config.yaml
d_model: 224
d_shared_expert: 128
activation: "swiglu"
router_score: "softmax"
normalize_top_k: false
routed_scale: 1.0
balance_bias: false
lr_router: 0.000702
norm: "rmsnorm"
norm_eps: 1e-05
lr: 0.00258
beta1: 0.95
steps: 6147
Below are experts of layer 13 (counted from 0) of a mixture-of-experts language model. Rows are named router (the router's row for the expert) and show model dimensions 0-223. Each number is 128 + 24 x the weight over its row's rms, rounded and kept within 0 to 255. Numbers have three digits each.
Before each expert's rows: "mostly gets" lists some tokens that are sent to it at least half of the time. This comes from a sample of Wikipedia text that the model never trained on.

# expert 0
mostly gets: "', ", "% | ", " | .", "% |", " | |", " scored"
router:152111157173131129133147107129152155085104118128133152115118157088113117102120118108137142152127128111138183117097128090133132150158140133134141133164170135124125126129158101125118099135145176176109153160109114103144172076127156103132086152112134122146139111124120118144119106131138124134169135110100137103152166104124173089113121099151124105146097128091145074168152106163129102116092118112119162143135141113120129119155088147124135137130136116161138122147140120132135134097100121087092092100136161142129141112153111098175117109125067105130170104140145116129111096079092099103131095156108146111149132109090147157102149105106156177158143169106112097154101091152150139148192

# expert 26
mostly gets: "|  | Liberal", " People's", "ocrat", " Labour", "overnment", " Battle"
router:131169151118094120146106105095126187101100140138151163154124115106138097160144131115151106133155095158153106127088180146143139141093139166133159122146172160089120135060103156107120140148146107155123147120147151109108148153111157153135103111097149129138148090122112167114156162151108108099152126164117099080169065143103116138144153131104093131147094123165101100123080071140144136131184108102159130121121120131117154142164196117120109113119139147147119136122121120112140125163096128142153156141122157164130130097118146164169106118136134103128137143142134099148121108139186163104121125108180126123127121148157115144140125128138131124118128124131124122095103115093165124146131

# expert 68
mostly gets: ",\"", "\",", "\" and", ", who", ", she", "\" ("
router:125110092184179126161136146189120089164144074140156121145135145137097131135141153097133132109114131130111158103191107119105117069109118168152111149177087117097121137160149136135148114148116108154106103085146078145141113114140093136149100123133124094107135142087147091112149127126116150158128102129118104136098072112163140124131118102090105149104111135105094094113122158125135121114148166141117124132151083116127139112143134159111097072131092113124160112129128149127118143100166138119143135083129081111122123135146121145135106133120133185134135139114123107125120154096098132162052122127054111127144104078110140130135147127138131087147121129123119114139135131130136125097133

# expert 53
mostly gets: " to be", " would", " can", " is", " could", " have been"
router:137119113129158142107143154198119092085107146104144163099126120107126151116120152147149099137155160138081176099161076139088095143095105158096086090090105131122125126138123148147114091117096164165105100079147113152124123128126078156126097146156092137099161160158125104136140110141130143190096105106149108157090077099135144133164123110124158154101107113103095121119091151095139179116101114131156120116114125099126118112137137143130130105133110131100150091132142117092155109161160134140121154108093122162102101110159106136131104132101158134126083123139120118109116117115168113129128107105118158125116156103115163144119111135097161133120133126081141140132105128156118156140099

# expert 3
mostly gets: "- Binomial", " Summer", "@", " Women's", " pm", "International"
router:141119142156117118122086108106146157157106156131165129104065104080129091141110129172107108123153153119116148129131113151103136125126129066091137153151122160113118117136152141135101085109161122117132188148126133134157145136083151111154133103096138133089132115139125126143103078148100089117075089155101117140115117131132109091128110095157103122150135123093144161135139146171185124135112128124125139137107125150129163126147107120177133140153131106144088129175144122161153125139160108137065095090107140155114150112159072114110090083101121119153145130185135108169135112145111139135154153132102121132130151176095146117119100101111121140116123161146138140132106119101104119158144

# expert 9
mostly gets: " social", " military", " civil", " king", " human", " health"
router:120160171113140147126160134134103108109147116130145144165125127138146160168135128126127122075143123149093155089093114161154129107141178176151142143181118108105146143100085127134120113146151135132168085082108110129148108161109120099123136135158132158159168141142159106130140139144171087171126118112090100168127119143113093158195110129140117173112098127148101112128094117110195126147127125150163148099129142093078106143116159110130137084132153121121145135136128126163136123159100119144146156128173106146128171127134142127144120135118113110121113138082166120104133135115113125173105122133121161161113111110144122111139128167115099148089112082128134188107138125082147133138106

# expert 16
mostly gets: " medalist", " medal –", " | Opp", "CAA", " Women's", "weight"
router:142139133137117125108118120104119135118136163120097142101089116113143117109097122124093140182129148114139122111112145092165122148152131101118119134119116120149116126107095166130145140117132159162115160153105159105154179141083137149141124167089128140143096121170122121129073125110131135114111171135122131136146158164106152061115137140152133097121177117108081137102160078115120101125115151115110121078117132137134149148119137090113135151131146108159089175089078111163076136169092118090118153089111099063102138120160143128134114102105116124113153165138136113188117146083152123152140187133152134144142140124107137130127167112135125161129114152130127100099130130093117104164128

# expert 43
mostly gets: " food", " health", " electric", " construction", "ability", " financial"
router:134164150114168107090152113159134168096118122139136167166114098121140167142151167158091128096144096160099143171108153169154110149133127137126142161137174131130106116115131133122092103127130149187131122101127130119142122178103100116138136102108129116122101090106126114121157147090170137138066128153095140133125147116115154163121143163139092115134124141113162175086112130143123118121096121147152093123130138136095115183106132131124140114074146159150090136163151134127145124114124100156127153142127142169134169145133094112142112142141112090112182161144107123158145129106151088136079092098160135127147169130155138152125127147120137159110152107089162119153135122071152136143112

# expert 24
mostly gets: "andidate | Votes |", " l", "-l", " best", "- • Total: ", "==L"
router:149147120103141161096102108118151164118144120168127186118145094117109102119132100121133119128117130154150122126133088138123150149149106096148161088146147112164112113159146136142133089170129132135074118154150112138167130139129112117124108129111158140120156123103119126142187154121108125132179134103172116121151153142110125158099099149139126111117091145055174120169095135149114122134099120112138100127110192117100137094145136127134136133147133092119115156108099126100166148093130136145147105122103113158109080171111179133136101156152138113086149100142185131105152135088105138136138165090106171095121096142131126098135144117137147111121087113082131138113087125107099129094153

# expert 29
mostly gets: "',", " | — |", " | USA", "BR", "ia | ", "o | "
router:155141141154142110182118104129152135138122154145186129098106124140130130135130128138129125113103111150095118135099108085091109137131106101177112096142132154116101168136150119158107120117175157143097141162098145110115161115100149097165097154101127157118133109070120109146136122087105123101114116075075126145111135075129128141125108126124070112150140160103109184145151096135142087109129100111106087149160173133129141099103096125153151110114142115130153154159141111148169099144158082109099112098144153128123116114152114138120139111095106119168141102130113102165138108094129091119129140119125139098155163127091151138107104123093173091108112134086114118129123164160109116123107

# expert 56
mostly gets: " career", "- Position", "- Education", " playing", "==Career", " appearances"
router:130157140112170109108144116096129087124115128129085117092097129135167131186102156151108149110158128109111164099102122133127111109175141092096141152128147180078140137144129098111123113132099157123127133140115111135176126128105080154133107104115133128127122107145115128143075088135146130175125117132125128141144143162118131107123116147128102131116131132079163121105149138106163090133101173116137158147100143076095151125101105138100125137076138113133112144088117131146139136078150117111189154115090126169123197111131107096115097119161098109147150125173139100140103127114114122167069126128181140140143107100131149133156124141133140132152166141116151140124119109108109147149174

# expert 15
mostly gets: "- Preceded by:", "- Succeeded by:", " member of the", " place | ", " | Succeeded by", " against"
router:143141130179179147134109129130145101174134149110124163078105118143132137148089135109132111141155117121157152153126095123094125115122148074104155108181144106114134142129115130136128126153162088128156121142138116130138104121109115096152141125121089117086135122173110113145100138106103116121127109121123069139128146121116125114154119129104102166106155149111122166160126126143135089109108113108100146133169155088055100157118128158123139125123138119118155164144109110152142120109127119074158109138168117107095070093145124121105146125116128131154148094137163109147136128157118172172116140131105123102187118126073131108133089136142179162092121137104187081113099152134128108125123

# expert 7
mostly gets: "retary", "airman", " mother", " brother", " president", " father"
router:157131185157132145120134107116172108153120144134142132152125110131170147132079109152121149107140089193122168091114109132119143130093144121119140135184159157110093105131198142162093117130159156128144165138114125111154094181117162100138126126111161137097133107138139152156079129159116091148160107152101111156170107127104158147170094168125063148139144146141116128153098104139169127103121119134136149133132111150099139141123182154178126122109153137130135124133096115143144122128126148128116152114131171157138119089120143116147131160082146111114129099105122110130131150103089104159118120108123122119162125155082129138108139161147155168106145134098168103126119125123162110135112

# expert 11
mostly gets: ", as", " As a", " His", " as the", " about the", "ed as"
router:116122092110172141081140115155114109150126124101141128098121148083126158164159162157136110121117156109110142116166090154141095131174090138110172115093076097105132158160133089163120136141136141146158086100153122150093099154088104140105161120129091109131142164170135135127102122111131171124140112118166107153133136120142105141112134099105167141134103146112120090128108131131139178135139094107082098091150174127150102125126122117127121161132118138125148117117113117141144129107160153129115162130072111132101115161117141106150124121146117148078102105137072111135089118141122126097122122179175110105140115120089098139167117162136132151111163158092130145146123128096091157159144

# expert 13
mostly gets: " way", "- Clade", " weeks", " months", " times", "ively"
router:138161165105119138131106134132169152104109121107144112117112073146142065067098094128106119160084138151125163148135157178131081122112117140102112149112147116139110136169114095159114097129157109118161125143133157109119136127131123097146093134121142113158149106118115145149148137134165145149163120156132100142161092117118131126144118116160109148121134109151175103176100100195170116128114091129133091080121142133144094140120141133131154118103172121130095166145124111144180168136131135187128175132148135137133108126122088091107135144115114123075131144143159156124151106154162104104131160107147119089091139124101160138151104132162145151133141101082143123110134130125145113151146

# expert 38
mostly gets: "ensis", ") =", "- Binomial", "idae", "908", "953"
router:099154165131167131129155097184121147094136093074139135157145069168116102165114117148151123085084130121116106134130121141085174139119098164150134146154091196147135131123157128157135137125105133095120112144105125135170089111080138081110098077109136125094089121109115137142150109151110091121143120128134113116124093130097082111155115127129124096129100163134147144137128126120157133134122145120115096137142088132148110109077156179124117113115144103132107109112122109121144108135144130166097127115149108137138140121080082122096097096158154127114177167148113145139137124151115121129146135117144123148142090102146143148145143126113114096102157145138115101185122135129157080093118

# expert 8
mostly gets: "- Country:", "- Genus", "Species of", "- Kingdom: Animalia", "- Synonyms", ") is an"
router:156133151151108097152130107132133107134124110129131107089120095154102126129104115117169137118137147141114110206139097094095110139154134126148161148150083122163134097097109114139115135086107123135144097166146133135087106120114130133148095098121169109061122150134126130135115123153078143094136085091141087156128078132116067136111120116127114115151178133143127139158110143166092135119119131107116093115149155106131148118129114169110126165129119123091150109149155104161112132123127116101135099141171154142107117154132105156098146114124120155187153119140151172113147108144114156145137120129146091166144115150088124075143130114068143154146094151105101134116113114157130098102087

# expert 67
mostly gets: "s to", " could", " to", "es to", "ed to", "ing to"
router:127153130145189107096111111177116105154116126081142091126126157126135137085129160104135123107103162133107134127163086143084088137100143131088141130091114112125122131143083132094141114151121135138146108083147085146164090106094052123131138113162099094117153173140137083102131114109159101143114113064149093132104124123150144157137125126106142163137088113087141117094115157134128151124079104132137172111153106101107113102129154146112126100155165137116180116115154133163139141120142155144093130108127142129087092120119103112114156104111132129137109086114128149118110115134138150112134142135127147125136140172084130108128111151144155106133123114084105153089119141158091140103153

# expert 27
mostly gets: " built", " down", "q mi", " ft", " closed", " red"
router:138111145141142109114145107141101160091116101122138124104100142194160091082106111154165139164136099111095138112133182122110137133153106128106145129101137103128123129102102067159126117100109143102089090137092133141164164098109136113145111106122097110131132137136115133118105146143107137099174120149085131108161117129160119127132117144154147131112137080115181142141124104119136121123072095133143102129090152085087137111096099076120128127161158120121116121118175129094145131127155118110136112124142152173117122137085135140171093118172145093144136156129125113159155159144113125085153111115095120109131131132085141153089091118133138160093154106093145129110094123097181137136156

# expert 14
mostly gets: " at the", ", The", " At the", " of The", "At", " at"
router:130113110133124139085108142110138142157081118125118114129097149130099106157123140142094131127114125115149159102125085096142086143143077106119165143108093162082111148134095135137115128159135140144133097126125103122092080130078101151117127097134139153103160142159118070138130119117139112102141102144149127152123112079126160118122112131170165141149090164144128099118097165168164160158157086112108137087132140154125113081178128153156144121155148098098138128154146114149155111124145135142114085092110153120097092126162145128139151152129086138115113068148155119147140115176125158117165112141160134090140102156107134091160113110114128102112168135115132177127102143128101149128105

# expert 19
mostly gets: " It is", "°E", "s were", " It was", ", was", "s are"
router:139116125178149105140090147157100116142148126135172181096120138124100166161124111171154115133158131147126114131165129103078139140126094138121147122123100141116124114130098132132095120095123122158053085124145084126105099109096114170135093115128128132138139145154139135121170163098132125142135093103149103153130078118163089114147128078099107093119077163107125094140109135099113143127126125136090080144108131100117170102134149187125130129152090124138158082135161129114106121133143096159136106123118140150119111103139109145085112115141173122081147132123151128098141111137154135119135112122112103134125087144077142112086124129096082147138131151085127124120109134156148145114087

# expert 35
mostly gets: "–present", " December", " November", " September", " pm", " October"
router:140132162153165131164171093140143117095141135140128123121109086124112129082111108161105134162135128127150117143085087143086119088077150107202149130169132176141118135094149176149141114121144140152118141148100130122163122107124125111145086131124165150124144104116099159131120107126158137085135083102106108148114144133105150103151098116127100126114095135102123097127130100157147121131126151140110108145143151130099121157162137151119128138126117120168075126129124118143172136175119146147079142127146151168126153128142075112092087108093131139128138160167125121155165108164124113099118143073124157121149151141151130130126107158178127169124166140103134094102112133136179143142113

# expert 17
mostly gets: "afet", " Sar", "emi", "now", "uz", " Vir"
router:137126139094093150141101166074150122075132115153147131169121115097125101142146126147187120098072103119103089087113188161128175125148102112140130124115156117122112121150108101169080136092130104086149117171138148108131166141104127118155107142126155129097129112142122097141072137128124133094103160123110096122161160122140125127142159123149140119158109129138158140106137112095179113163141145098140147156153106137098118163100136101119130158153126121125125138087102127112123130168129103122115132157148125105113140125097146116122081119133098149106142129134158104098100129078109150138147115104150178107088158086156136125096129172148173128134120140127125125117128110114094172166109

# expert 55
mostly gets: "|  | Conservative", "|  | Labour", "|  | Liberal", " President", "erick", "attal"
router:106104192125149155110169132136157115132108111112162187160132145129153127146128112179111128119158111159153163103090112117128166144084140121124169112182145149093115124120127140151085123082148118148127176136121138100112124130135169118165134148128120131143172134157100129156145112108110098119155124105085146141136082124114139160146092087152069090126125161139133166129118090131163084131122093124113132159147163104101107125114137149135138097096143124133124121129156129103142123174129103152092120140137168157106150095139156130160096138159124129095131107116152104130155146128093117121160114124142118124111159157142152141082120153131130175072161127130117143119132114172139124153088

# expert 57
mostly gets: " | USA", " | MF", " | DF", " | ENG", " | FW", " | \""
router:142125152110125147130165127099141110143109169161139168101103149117130100107129147119128144083114143108086141134106103138104117120134108096127092100152117157086124112133167131121085116138140120108092127143116144121144128119138145080167130157147142135130089070091131106130121064140094134114097118104114116151121167088120155174106120091130095132132145188084143154130164132128102067117122123113142113141160160123103150083138097146145138165087134088137128138150141108156165128107133106090130117148142134153100127087177073095098102090114100126121111098134137093149158090149123130147153113113159120136092160138132165124118100148124129106088122157137159094119147140111122134095121